From a checkpoint of a small mixture-of-experts model trained on Wikipedia.
Training: 214M tokens, 4906 steps.
Below are experts of layer 8 (counted from 0) of a mixture-of-experts language model. Rows are named router (the router's row for the expert), gate (a neuron's input weights, with its number), up (a neuron's input weights, with its number) and show model dimensions 0-127. Each number is 128 + 24 x the weight over its row's rms, rounded and kept within 0 to 255. Numbers have three digits each.
Before each expert's rows: "comes after" lists some tokens at least twice as common just before its tokens as in all text. This comes from a sample of Wikipedia text that the model never trained on. Tokens count by the router's weight.

# expert 67
comes after: ".", ".\n\n", " \"", " on", "|", ":"
router:153142170122104126119114119094134106135093094166141107127112131139169137155101135119119147099098083175121101111141094133122096130143124136093135081123080102184154139138126149152091130128112163146151155116103149110154123178127167093181122133130180126145152150123131131116145143153105150135149113162128078154138130108165120117175097145186144119130143149112145132140096117114113139116128
gate0:149118115145141152147164157105132123113114090143110113150105117103140141138092093117104113154137152163114128145128152139103135168136159161098126108157079147116156080113147147114139144153160156113112127126119151143165149167112189119140038167153135136171109145108128118107128206150145139146140107143154125160123132155134110116153113130171120137132113138102132150132095113124115111147113
up0:161114116127119128127139127111153122144132081122150105157113102139141150137108074138095116151083162140134152159166141134147134147150148137097129128172061124100168141135119126168119102155140175136083130094101142141157139163134157081172073131113126145135107151104114149120158159124113110126121115123111141159101160145137093086145147106125113113132112101114122182138109094090130122148132
gate1:132140106110101088130116141112129118131087153140157119132179118107169160142124114090121138114122124135141129102126098150140096122114095122138142093129136117161081121141176115118092099129171123124174126141090128119116142173168126135086091102098126147086146131145132120097129123188148152141105145120105126165116130110114155125170095141152123099121174135157183142136087121072115142145129
up1:133096112100150095113128115104132147155148130113117159118093112127149123116167091140119111103146156147124129159185119128129154116140122150155143102136125134160100170124154169149168110102143133139164137130141148153108137184080158137098158101076119141098066120106164137085107123108132130141097130138177132166137146139166104148129145116123163100141152111142144094153158102109109109156146

# expert 43
comes after: " ", " (", " −", " +", "–", " $"
router:114136134136137138119118131101109121147136115143114141110129141119166181124127157161128151070143125181080106157132143159172117126148172116112142113127084098191135114100131159150123178136118137132166148143115115135136150131143147109124097121158145137172107155146128125113170127114105139105125133148135141163145139116124173138165079116098152087119166179105132114139146129111094152109082
gate0:130099163136115122084123121130130133131109129104085135130120131172124147137151075174154126095100133138145105148157132122169132165151151124111155116138113111176146143096102108134178173108129144136111085146104136123145100125134119136127103090113132144134131078127125137120114135153090162113189102170140100140126171125061177126155110111156139144152158119154155146140132110100091133139136
up0:135106112126166115113171143126137063124109121112120141168143120109133131181118153147114123110128097133134134079157128154138118166114184099130188148119127123125155103135110138096110186099136153149153172119101148147149152108116147153117114142115133106121129101118125119091094155133115162111143094166128146105105132154108148147150158151118116171124110163163179118152132130104129118117072
gate1:129103154110135138136076124109107126095085097110089102121112115122156141102124116171147105116160126168116142133135122192179193103132123132123128119144092134118106094113092132085152162101163094150155137095143111164108119083141139112083141100094125121131137090142081105105135090131093153128155140122117116082115141123168136132114128139127132136093116130103118109109108100133116122143113
up1:122090156149119090154095132108142142109100142123117090115130112120153150112115108138124104126131096156149113128117128167199179094126144137109139108116112130136155084126112134067148172129143094131158108139147134140110141114143121099103123130081120157146113112176104117078100107136081129142131127110087131049120106138164130122128081129120148097114124129096118091119117126113132119136096

# expert 56
comes after: ",", ".", " that", " where", " when", ")"
router:164122140120120131127104147117127104100108090139155098118174123115156138096110137115113149095135131195098146133193143115144094202129122144146136131109133114180147128127135167163118100135123125141173125127128133140122139161119130134156156122161153181173152139122144132110118165150137137109132138168115119171127161115130143112149119141145124099108146157116125110160145092089118132071094
gate1:192144110106148136150124146125154150132104126125151125164169138127150161097085114119132151118137163137115173165141114117152092173146180119135119097127143153133156141097153133121110123134136161125122175126123160163114149155106092147091134105166122144162113132120121156111096115141167118131108128194113108174095120119124098142127083091113093135112113149143164111144124122116114079115110
up1:142140135137108135104128101152124139143124148097123127135096117135113132160124147149136122143149138166116127133092093139114139103124181134122115156119165139145155157144103116124125119077126097161129086153107076130141079095080095116156152158132114133111141121111110073111128128087152171141141092167102160073170153133112183147142123106152120119135165107102152138119169138139129170154131
gate2:143111160133134158105136157134125082105169116135125101109134146142104140106135129130127111135120143110097142139143173104119060145130123128109115144138111129136102109149135140174100114106109101159140108147140165095149156140109106121099147133157120138132116174140103166083159156091155137110154127130160173137135139097086164154126082146125180134096130126117100119132166149155125174064115
up2:151086149116098123152160130103153136158105088128127140152133107126135117127167129140128117121080064116124150116116100134116162113119136132140158108072128135123157095133126114118110141146137172138152156058110152130163102175091168148152169160125148123124157106098142138071125119153174138172094095161125083115124146138138127140131126127136150132124150156136134121154150123140150140171137

# expert 93
comes after: " ", "201", "200", "202", "199", "–"
router:155130098104072159145066097108144157121101138151117152157108129126129145128130129139111181087133094134103117112146147143125087113153107100113145112153099109154144138111135154133137117138103121152164154113134102127135120154139172109128105162158158133128156128104108099139166121104155128085165109159097116119129130090153109117113091139120167093097184137150150139125157146080080138124112
gate0:110168091140086124106097162141126177101126114121124138154141122111098124117172155138134165125155100144135127126134133141139096137146072141114139096152123130134176143093185149109118135104138109131118156091104112111140155135158112162116157170103158139151093137098098153142170106117165110096123134106101149117125119141137140137147093148130143129081106116137102089166074140095090106128135
up0:091157103133129112104114143156084156103143115120143122118163112072130118100158130123144180145168120129106124129117150123130102134146107155086152132126121141143154138094139120118127123108179105163150135107131086111148159146175117100125124142118142153158095147123123155125167152138154118145124175069145177080105101154127161146146120122105123127123120109090055120129103142126102113155124
gate1:102109078126128074193080101098113131161065092172136144153122137125129171146092114137168106088116120110127155096084143150110145134127135096134148134108145134155149148120124120157152102134117130148124116095098138134138092169128180107142104157129130118121129098154142129092127135137122155127148098150134144099146125141118150113108103098120138104124142073118138145119139108154108107089092
up1:106143161145139108110169083147148089117158114127193157125143151070137131128139103126141168195100081154103130133126144116172139112128143105130073158119140112104125157106163115135151148112107133108128125151148136140116134142119110086146148163137134136078128136122117151145134142104107123109122142119145138146145155118137177130132148116123165090110164118154130160131093150141131184171146

# expert 63
comes after: " |\n", "0", "1", "2", ")", "3"
router:161097129146125162143124120145153120118125143174094130116140138093126182132122116116114132115114125161148115110152171135164138154147132116109144155126094128136193163106098161128100121148118118144142148102112157162115111147167153121137130115150151128153146111104135102135134158129111126105160118201133119143141155116138120139148069141126202144092136121129127101155135113108084141060115
gate2:134120151154123109108104117135121109101118141104079121112144126122118104142127148105127148084140175125133160123085153101132116211168111135127129106129114156134151175102151120152155146154124153160147172118123109138098122124148144154113130187095166146145167129122151093146081117177114116115121128151116121150135147064093134101132087100148114128118100141102148111149154135128146126106105
up2:111120094106150134097095137149162119054152157136086133109113191138107146132155147142158083103111174107135143149102123148151123165128110152126102134114089131123152109125137125175112120144182155113157119133150123132087134159149141101132140129107149078152165090127125137154108120132076144138135120153167140144128146148118109130154107137135123127131123163121083148146106108166122167093130
gate3:123109137076151161129119140107098084129129110167100161126102132118105153117141113135123149064112159163160110121117108120176090110146135141110104102096116150151127113154079137126108141155119171099187153111137114146111140110136122149121133135149129122122141116117148097145174155101102125150118151146090096111148080122138162138127134146113147155150148161121121120186143116082138161094101
up3:142112150145116115093100101132129168140107181154131161130141161159103104143156118165143120169101136132117132148142123140138169122112100144183159117108101120085147128145153146120123124110141123091140116106134120161136124123083142180119156146140133123128097095164128163118128122190116118117155158114122112095157129098122093103119059079119069121126122141124108123107082123149127151133135

# expert 53
comes after: " ", " (", "1", ":", "2", "3"
router:158118136100130111095096147108127123098114101148144131113136150112165171128132145130113151120157131161076095151160168129156124150134135164138143121117096107168167150149140106138144090149127136154178124135131101149111148150156136142114169130199159121161098147141139117149178145133116126076166140138160122195128155156131124130139094132128126132135141158102118116131134121081125167121094
gate1:156101155123155101128088099135126132098093116169154143100088154140145152132143095138158124155120140081108144117081112098189160090130112128122110151127135129170115163137128121146151174105135110178108081137162135143141148104144152159117150138155148102122116181128131128117172173145142100102123147126162098126132160155110131116096108119142115116113098159156143096131141128113097122156119
up1:125168107093083156161165107133097145191157175101137139140156110089103118132131150105157128119094170127155104133114172139084090149104123122121111116125130116085126128125119131101086104137087114067119146123138134091105138159103135112149098119137112162122188120146123135125094116111138155162122106133087151144108096113129099122132129152115129133110145103113122151105096140115162161128153
gate2:134165110077136133098099137145099152107151113155141143097116109117169164108123157131131123128127087156143118148136144117115104148125092117133135152119145132129175184147107125115132106115159127158172103165108152147096105151086114069152162135174101110120075129167165092138146139088102132104131141142129167155150109126156130114142116111141135134157155115126130119128133077100083139136105
up2:154132127125107118172138161133150134162110081123110142133148147104123161090113101128103167108117169135126097120075132176167118125112129153136137146165121140151142142137127161094177116131114169150123132127160167140120101113154149152135142141099147118170135125164123163169137163111171142176131117117139107106109090132059148162099103129137163132152137123103093141144114157118108113116118

# expert 31
comes after: ".", " the", " of", " a", " his", " with"
router:194078140140114122126106087126107119113128095128090102122127141126142145097129138135101179072118108129110109132130157119133105162144161152118126108156118112123148170108121127090127109101113128179122115137139166114174159154128134133159071143156162162158116117131113137091121159134125159105144132129143111154146137085127112131117112145118118133079147135149141144168081066143119160119112
gate0:130127121128127118156115101093163110137135138121121156102130155157108110141127128163122176106086111118128076100084176156147109134174150147171083105112119116124162154091132142136114137108128115124130151118163109131138118153071147159128139158125113134131153130134166112103149102107153141066112118176132134146124130119150132134146106164111116139103133134114196101094064113116135138136106
up0:095153102123149134165100104113111134168143153111152143131162134141131163099121124096146108110114106142114112127135133120147132132130153132145113158160132108119072124115145101127090138091183141072139140132113120096120140166093171108139131099117155139127151166179076122148106147097135127185176111152131121135118106156164101137126093114125085161106091120125127130107104104136175145106142
gate1:139102141133170133142125101125100109104123123181157100134144165129161126112134153110126085143130079142105174143132116163143100133130152155170124123116162090097147121145118122120137126135101099117105084121134106133134115167113147131117073171169169082153122164141089124131128128136137109082129109159147164150101105094119148125143129146142124131128108143149111086159069107100096146147136
up1:089156128126117135136171101138173115143126127145165118158132157111095173162156123118127094129079121127112129122110154147091127101116139091153145167150122125104118156123133109182095122116112139134123134149083105119090114155123114129116111086140139109128123149138099112131154090119129178157166108169109110146116101129138171168082124111097116132131174065124121115133161162145133123110095

# expert 44
comes after: " |", ";", ":", "|", " /", " at"
router:194105119159075133158091131106150142106110104128114140134155129173144178131129161134140136127128131168149134134154130143135124172144092130112161142105063120132195131122111150152120132122105138156142113112122122141104148161162151132118135118169143177129139163137100129134167157086116138119171118158082119158136153131146160137130095122151112148106141157143128130130104094126122113136078
gate0:123107133141086155105141086093120081125092127157151133137147122150138114122116120132114121116122145167179126147120114109140125104108124081125135157137119151203115166071135096114120107121108167175136105096088128127123121120150108109135095126100163181145118154169154138145163139089134125103128132165108095141144112132127166106139119120137124144096107111115101124070110112124104168145125
up0:130127137119113091148121058120151085149133102151125138117095103079103124165096128119151123147124154136082115102112139129123099173131151123125101140113129111120121139140142147107080200120101143097133118112113118106150172108083134103095120107111140073145123170125099119117130112108111082139119149109097095121137124099155140147082112126120102164125132127160123188155134144118099136118130
gate1:137124100116111135122116146105130152062110085134146166120115114138147099101092113162085143137127094125124153147104155108174138126112144094137144122121084110170143120156146080149126101153115160137092119116118104170135125151169125145102107138128104157138123132152144139108152174132119147147139121160088112137093133147120114106152136155167151124076140136083126087114115102124100068137097
up1:132114132115133080146180118145132104155104142128100095157131139132158137144140161116151155125145113133154101124125114151127121130155114136187076132122110114087060155152143136117174138122122083106136113132117100095106107095126126141099174129140106090130126160133114156177116088170123104116114114124163114071134136092134113151127106112155157114160145131154123173164161139133140148122138

# expert 122
comes after: " to", " he", " and", " He", " also", " who"
router:122108131126122131111116148128126127110136090110120118095117120120118133135149135127124191087120112138137119132158184125123128140174138120109139143141118100115178163145093131144102126123111141150146145121142112203154121170149179116179089146162111162127113134139151083133155149114127160110119148132094127148156174121166123114136096115148175091074163121111158156115117101132101098124110
gate0:116138110110127084114122124106154097125143117111106069108132110156127144115141104147104140163120134124097132068108133140113176138178134113114141150121129115147177161138175170165145141141145122117172090163124096137124115132142081161146111155123118145158147165158109131121141095082124112126147130116108088099152150124085120133129130125076118105132121184147161150109106132120116149137171
up0:110143064114146159134132124128136074144135146099151086091086104119111160136123108125147175080101146121160133097150127161154158130208173126149132115114134134107170141164120129130135095160116130120124121123076112155138145091133149134085079153105118119139158119138112127151173081147130122128140138156145128137135153126100136101139118134130137108130140134162125154079140130145141140152141
gate1:162127094127132123138156154114114114082157087119138133109128105095118123103138117176163133148107079167157127170148170106143080125103129096101153148120121143164144146106079157179105131131141094160121112099150114146104110149128130142140111133168095147106082161111161157117121124156159149092128138133118159145137178147131102124109124139110146109086131095100132160119117143147146140106099
up1:128161118115129177096127111152119144163141165158094146130133127159125164098120107139097150139132140111124083114147057103163144121150121147118123137104133113086099157146148104099161112155130110130136170123154139129146151137153133166183139160107156086143156097173111119143143148159118085149163108123161087103134112145128116180160116141122139156170107117117108089112128131126119143138128

# expert 98
comes after: " ", "–", "201", "200", "202", "199"
router:143124105121131125143115113079125147097091121161132120145141129106122172123135165120110158122126116146112147170151167160143129133124102142100121099142119134195157150138139174143130103113132108147165161140133113128125127145151132137108127178169150121151123131133143125157153126110147153083156121150107130142148137105117167120095092196140179108095179151115157147155155128075082130125123
gate0:117106091100133130124147185059142132118134094185136107138123123132107184128129127124114101160134096117098171124179138147151137147107085142103128141125098136211103147133116151167137162078107097135167119149132119104166112114110128160151113117142127097122109126165145164121120119125142147124144163147127146098118153130130128146111099142149147158140149113136127118137149135131079137111105
up0:119129167106137145126145095167113115137127119091140152098169143157163108136136133082148151149139138124103093149068104155120131107120162154121119132121149119057129116097143083142116095155136174133108102126140147180112157111123148106119167114108102146137116139104122116104122125148089162113095097094144114160160139128104108093142163096101104117107121114110160121112111123141191131129137
gate1:169102107142134133144132111130106106111129088155121157130090092131115136118108111203092132134113142172121131131147141076144120122108078163116132117122172095142166112129116136097094123152081117092132124116156107103102129130168163122155111178142159120126148097137155139120124107093113137097165094116119150126113132118128164097097108165120159136127144129131145125161125130100103168077108
up1:142127088127144125144169137120112170158098093145113099143110122099126086110127117111148129142111143143154131133181174080108146138144140138149153156132181130185162152110106115131090140120135162102142143083136108152129105133142126110135139145138123119162146110120109136119136139163139107155156142173141110094118102170175160131088140156107151088125142106142122125124132067071115137133145

# expert 21
comes after: "-", "==", "\n\n", " is", ".\n\n", " \""
router:137123151115122124145083090079145154118107097123134155103144142116136129139147122139121186067109110130144108134138156091136111116134143147098130116145110076132146181108095144136114092111159133169138137170098117158139144132161150146171156147130162123149120123114139083121150141143112165094162071138145118160143136112145121101142104160148137147115126155144130138134136139081119145122059
gate0:133092096084167133123119087089098141140114153111161116144135094101143164146119144163142156111138124124106117140182138136131125108159115144120111170146120116147138171131173126111116149099149136129147125163118150165179114156162117152168114096081111119143141155125127095149171148112108164122134087110175098139159150135123136113136123090116111140174137121149115181146148116117110097147114
up0:128099113109092129093140099133126096131163103122116122089122139162130133126115100131173163141126147157121115108139121097161113135127119167159110135108127150159115116125125149126127151111155127158114161098136108122118148171143138102148200129146121055116138140143137117149096161127132133124115173110073094132100141106141086071138117147174102089173153153118109140111141127154141095098131
gate1:103139130120100122156134106123108152083102143189148148109114142130105161151140138156142172114122128117099131121097112143130064106140155101108145149113126116110126163161106120140118119106148082145180167144108144110151166134155132152155125157163120134102147143114091177149157165165117095160158102152107164145157128151133109097142134130115115162107106150128174162090132121107119105132115
up1:151129098132145142105119126141118131115136108132141152123127103094169086131152148153145084089144109107111122120140090138075155136132149085121157126127142126117165106071142118142145103135186159140099118147122110115138119141096136107136154127119150119104132136174169082116111101158121120090163106119129095098151129160112153125134128151128084158110083069138124102105157114124163130124073

# expert 90
comes after: " |\n", "\n", ")\n", ".\n", ")", "\n\n"
router:153155156150141102129091110083146177139121162122132111171148141145139161116123122112095158118097141129132155099160162127152104134156119103138145150135083068143138151140135156144102116146138102176185144139156139146143108142103127098166127156136139123118115106107115120109143149119157172102156155152147136124165147124145096111118100142113188113145137149175114156139124116130153171092105
gate0:134110111153130111144118109073148153091110138078120164146154131097170166091124157153154158098090160133132094085178135099135080136151110091138137124125106127161143099122163102115137094144111110121150147096145115071102137170145114137099144115144114135142111117139166135139165144133116094133094123132120129092138167120157107125132122105116150118101102107162109145144143152104088154140145
up0:099133119095094142109118131146106126126137158165127115149108134157119113146156101109148089136127116098132128160060134128133165116141077138157113158159146116109088168106075119137104096123140166100148115131113124131144107104152127134158122152128120160100122175117162076129105111140138126147163149157104119163096080144126147140133122128108163100160187164099156122134173109135117134136133
gate1:142171123164109174152132096127136136156122108110104142117129129159174158125126128128138138147102126122139148145145103133142138130144082179105151150101102106115155124120128157122138198132126122194115110117139135133082141142157122147117156103175122119129153126147137105198112115118121131138146117159144092105128135101144145122167105086129116160090153157168130105169119102183104122136130
up1:130141165126097157101103084096147134152116107151156136124123136141132161110120144084155135181165153134127118120143122124138122106135139154138159175141129077088197108133113150118117150156091113160140128111130130145090129130103112131101139134134106116074125160120161133131154151117164181131143128167112129126144144143143125118149142164074144188108123157154089128152105141155137133096116

# expert 116
comes after: " ", ".", ",", "°", "–", "′"
router:128111153120120142109101129117122125118107121109135121120102169120182177122178143124101136103149078129104121156135140167136110164157116141139138116140142125162121143098115131133113114131133135170184107153114137197129125122133150095119125140197156115131118120110154120120112152099090186101143113148114113124140121129119153111091088113160174113092171104132122136146121117115103119111065
gate0:161121134122136139085112107099148138114124117151116126148094127116152134113094104128101157089133087142126108119192115159111164143171173124104111144105133141090130107091138139152121130165151100119109129095131089139143179111164138144115084126160155198125104122149126098114153105082135132102103129142090116120178142155166132126105105102143122119100088115127127122113129129185128129123122
up0:096126108122139133151132095151137142100142090156166117136096081165125111070123081152130129106159133131096133146161141124094113101126126110123157127135085155112143116136109149125153118136082113137131161108096139123126096106124126169125126124152142125092136114060107135107130129118097110123112098110095123102162148105136164089152124152168133130089108109108161135141166124078150063132129
gate1:123111119121103142156134150144123137174103127105128062151104168162141150137141129089180091102117129101147150118138140148104101141116125156103122151138110117137145170099143139099142120135163132194118122112154150153132157105140142134110168144154139174093063137126138109127096138108093128094140145081109130116153142122145101132110120124157165105146165128127125159104129071133137147115092
up1:109164130109108128154116166110146150155080115130131064165163156149163168158168120112153141063126129114126140138138141159127115155138091127123099128132122173161099135139102125129113111138156125166099132147154097153138156130109114097083127136160135155106096141134135148140092129143096134161132140111144157165115101148147126114110107128161159104091167101141132135091085106147159134110105

# expert 50
comes after: " ", "–", ".", "°", "′", ":"
router:121107147153101131148116139094135153126139120160119121107124115099172176121133111133134140099131097130108142153133128111138128155149146106131155114146111120164149161062119148104097100130114134126171106140101104150137120115120142101107108122191130150118129144120102097137134120127093163084142083158082120127134112098138174112112083110142195098079122115109130113129124108137098114119061
gate1:133113106127139131133113149109118136142107112125126118059111147100142151112154137124161155140138103161125107179096103124169086118162115118135128149111133152153170174093118116105121136106109162137130116133083151138130122132138126079109181132136121111130097130151120099140129102102153161072167142157116136130128111124136124113132114110138168068097118143084147130148167084103072112123104
up1:115114104088107124101115153135151083147155165115172130140165149122138136152122121105122139141117173130100117104100143139109147107111144118161135169123125133153066139121168108152129128145095111131098117100174110104122160149155140180133112139107134142149149088129151188131105146138101139181112092120121128132129107166084141138124105142123131144122178156113111131125082192121123131144159
gate2:113136136161115133135105118126126139142134121155150146084093112077121174112132122161129155103127099161127124129110135105107096156149110113166154113134107072130110141131110130112082147112112159115133130115127083124130091146119097136159132146137176145133127084165116134148137133139132120100142079166129097141161126145150194120115115159103183128101092108146125157169120165113115131070112
up2:096148112119116123145094134116131134094168151128128141139094124079154139136114146150138122127131111178120105128108102152171088168109107123148145101117120095123116140148103144104139095152146139160146118119185096127149142157177112092125158083122159110132137106150139136177139142157127103114159112119163134103108136174144126117143114131093114117095099132161074174163116165162129149117161

# expert 92
comes after: " the", " a", " and", " to", " an", "'s"
router:153118146161138147134136124116162148106141118136146132111135123134131142143136169112141197090116127153158124105193128152161128121132138102081196131181122137144149157135125157121138136108095123154124114114104119173120137134116149125140149128144118126150098150118156084144165144142130123108150091126150097124194133154117115149132112122103176131090188140129150119120105100112086116111088
gate0:157123103150167126112143127033154195112105139127112161140120138137147127194131132103102152109143119134163121126163111099160107127125105080094145125159161145105151173107130106122146088102141115134142110114107139117150119170120143141180135128099136115148091144115126090133141136093133090095122127109141091122152139133121125108158140080120141108114113166092127120123117133117119130122146
up0:117087130189162134123131110103091142082185138144111132169111135127132132104150127088132104149143115106124149168136137116110151098133164075085129134110083152136102155105125135110125151117154131108133114121106114147127150173113125114109172090118151099109146114129139164118144085145126128134141084094123100092158151151107095111099092147164098138086109154116160148111148124101135110108135
gate1:147159088122156110085131089130130127105128114179142136137119102140114136118150174142146196141124160184132155126104177141154132133141079098117174094126143117147121100153093100137112131131103140135105114104094086143125141127117102149131159132153081123134143136153147063121106156152160098138162123155132164131118122140150116133137131141114141153123126158073126106137129157154126154136094
up1:124142148093082113096108158085127148103112151129088120130145122156135151143119131078128187116143163148125130149132126147128111130106120109112117116130139154127096118149116094089152158129144116172106140149130114079120116127164117129138149112140146139120146131141124090110155116128146100148138092139123167099131140116151106172178174134132161086078181142167115115104152153137084110073127

# expert 81
comes after: " of", ".", " in", " to", " with", " on"
router:202091176173114150154107125143123140111101129113100167124105147102131126130161135127102157098102152174136107113132178118152102169156144147083163131157108070145180144130127121136144154109126107147138115110131096154151112157146140129145115143140169138127140139119121139116160125102140141085141157162104120130146134118128121128091128143116129087111132119110116134141122134111109140069070
gate0:118159126130081149160140157123153163094086130182151162126112151103110117134135134131143192148110107094186119122125173112132144118108118079117156172171111106168123144127125085107126145084109107094179101126151110139149099119116159115139122159131142142159124153140108147136188120141125140109142157147101176118118114116128142120128131151143143137112105122149102137141123120079141119131148
up0:137124127123114118130078133109137147145119125157144185144156154149159133135130158134138159135071098153155150111118133123120119138099166108126149160151152106111118152192108116084121105100114076108142097151112145148156133135085167078131118123146172129116101128149139123105143139157113151148108110154085161128117147169167110106102133123123130105141148107142107175151073137110154128101132
gate1:145149114150084163138135091096110104143142105117137128087122159133152136147138137151104118154121091140151147123164143081110125137104142112106109105168169089139109119130095132137096123114105120125127085144138151169150130112148169159112128134116139075122129141139087105109156134133150194127110130160088113131100106109135131089185153110142157108144146113142164106129108182099147136089144
up1:141147146168112153125104094122092113093142123109135100108077161135081140146135106145092108141140127108133140126130191086150113097113153111113100108141133115100181148139129152147148107126136163104163112147107078129172139124185135146140108105171137069133119149135100111111119104141149136115119154153127136151137078118110128113167115131123175115183120131117149146129118122108124161114107

# expert 24
comes after: " and", " the", " to", " a", " an", " was"
router:139131124126110132104151122121139146101136122114115143086148171097129117101131146101115185109121077132117134140198154116164112150143115123128149097135168079149147148108110124133124083111123116135123124156093092164123127149159167108156113131142142095129147153143136111149177160148128106106151100126126119170203158109159106149114095138125157128122152142111141128101142110079127118105088
gate0:149138090177097134170166145123148105172146152150113152113098142118136094124089126152143137131105124079152098085145127093125126099141100131163155098139152133156154108154125140117143056068108126117150089150135087127096098153131128113115130122127174141142107109105103126115147129146148120122128114123113115161135123104135126117119099155099086109134135146121116158135108119078149183144152
up0:141076152127155143168160134113143113127191144105185141129123160105153126143120166120115128138137144106182178145169108108139115121197125112166142127111141147158121126120130092138103113149098108101090117146114111122076095133127101133141142112149143143150098144127101179126162131165143122111136122139118112155155077126161120098151128134126066096111129115122116109153134138135133131136145
gate1:117144139187105163140142144139097096075111106139157140135146094162073140075097106169128091138139129102131143122138125166077125108125128112129156098180137122129156104116152159126143124128125110116123116115055132171160046149142112167141137139138148120151106134113110113111150130132168103127137133132125107172135134135127127127126098152149102150109117092132143140120108106106109126121143
up1:146112144164127125099180096140162124148126121159123132085095124110141094118082108104128163123132119120180117100152138139165156151127132135140114107102170053136119129121090099087124084158149155143131125157117134180098108146157110139152135095114116100121120144121097119114140112147167129128140113094119077147169178155103109105107124123125171134135118125158105117135111135112139132118094

# expert 68
comes after: " |", ":", " the", "-", " of", "|"
router:178130095135065131140073115101126124122081109139111126157153132140153153129156144124119155134126125152144110157139166156135148170167114111114130145119083127155169117128110176160114140125122126159129094124132135156126154164116140139147134116150165136116149139144093124121174183106132158112156136168092160117152125097162184149160112138123121142109143144149137141153121096082111132093114
gate0:148157146128088130136104130127153110130091115127102127103125139142113111130110182136156142109134139129166120140138132096126140097144173120132140147138105154137124117096171149143132136107073167161131133112105112170147112137122144166163074107139153173141103170127099171133127120106152133112105153104114089127075144119124181155110085170129123134111131121143146063130114138169101146155117
up0:124152136139120159101135096163135176116145125118106157118158091106089120131121141124167128130117170183112141092135143151137139132098131161115115092176146134109137108130130132137129097168088118090116134099087178120128148105156149127109137146145108134129121135133108149159105147144095119128087111159121133099138112133147088115149136119133131108177193119089157088115084147132097099154087
gate1:128124086106111152162104125167117108110161145141123162135171159133126115128130141112150133162174139151133140183136173141149095120129136145109190137099121142109139102095106131142145122145109135118132112140134130116087146150117147122114088125152184142112116110114146106126182176133129156139184113135142167110144103161154161124171112143092135137116128178121103128177101107114131160121107
up1:172121134156121142097173105124108096101144135138136150154144115152114143178079131137132120126134126129144137089132090114162124104110096127141110127105150122139105116106155167121119165120163062102098133149119125116135104142146111096124141157092084113127111144101143156170101099102087093105096137074119097100121133085105120119135113092141119102129132132118169109066134140146116121146097

# expert 75
comes after: " (", " \"", ".\n\n", "\n\n", "===", "=="
router:170108101160116117165110130097116158126082109171133182099154150134171130138141154148105128123087102160104075154121136134141128126159177153129134132136115161163118137110107165144171145114102137154129133133135110108136154136141145123142086158156149148121105139093127102121153156135113148107163091164110070155142134117157132129109099111150141111092127139137151131154121126106088120101075
gate0:126134111150078094177138102135096119133104133148178130122098094134119142135116149157109112107124115125141091160138129131106103101127104151099137111151146134139147140104154120102113082129086149174165124113128154121128158124124110133151114149143147136110085133148169145135133097125093127159117111168155113089133176126123185138127077179140110106113106109102154106134146133113089137067101
up0:133125100126117090165106096112109147163081141143141196089105163118126161150142143141110113142107148159145088158179152133110126075112086143165119158114126157132129130129092140127093165148122104151153109108169098133123145106183102104136088156149154129114128141138112131122140132177102108109139079145115101114133137151163154123132131160137123127129142150153138115136099121127105107097100
gate1:128068107107141151120098081129138128129153082096125160126129128099106141096141126098091112102156130144132099128116144164130096175160149123106147168107120171155122167164084143140179162102093136131092125129158151142094179130127140170116134103106101142131154118126110146125135133111133131120108142141099127141156139132143141126134107140150107130093117133148124177120078082144141174093126
up1:122116107117112080133148141126116117127155159139116081163079148151113155170108096136140158124138097109125185128110141141122155090124119123092079146105126078092129090136168080128103098122120143132124125142146144135150115169116102139121121130171112119151146125161098152127103106173116114149174159122158141083097128139148151158118102131081157131128124135129131080096114103105115135151124

# expert 5
comes after: " the", " of", " in", " a", ".", " for"
router:186111165125085121092071115122128087112098050139097107158123141117150147119129119109116126101135103170158131125130150129088144152115144134100133122111122150129147135084127123120145165113116120162161128147103142107145147148124146111157119126159154109145106156141099117115170193131116166136165137138133124116148181095103130155125104120137114117080159127108146142152159134098107149114121
gate1:146156105117112167137142145151126080120138110175131084154171111109107141143177145130152177094160139118147144110196148097164139147122111136095142098098106126130142110106123139136135086098098183132131100136135095131146154106101093150115123111138132136158116143119138134140153179146133125142122107106120112150170141135095160110143132104185137116133126105097173121117150133154125136082119
up1:108145136153086142122079115149102104130139080106112108147176138132097129128195150110131147103120154161174136128150157165160169116146174136109124186095097134104124157131160131141144149119157143112123138164168115154145191122106150109152145145125140093094124117132105113118112175117126126110115108114143111123113178128118127109116124120158097104128112137118174127146122132152138150164144
gate2:113138122098105077168157129094143133150133129103104128184154081156151172112119154120118109122136126112141128101136099112129066137093115143142147145135111153118192177124172120160150155163136176138140101153134153095087134136156142127171104134155162148128122103131120122079113136156128119149139142152129109110116093099129110132115107122116126137110118117159158174160120125105109135118169
up2:133156145142145135161172068143063132113121092092117086167102157103160125122132116104117137121133121143099145141099095135174122099079138116083136130118122112143121116132122077159097158092109129122129098123115104115133124140104126138172111110120132112156124137096146146153107190138090140168157123157108132124143187092116082125108131120101092125123145119124139134120136125153132139108163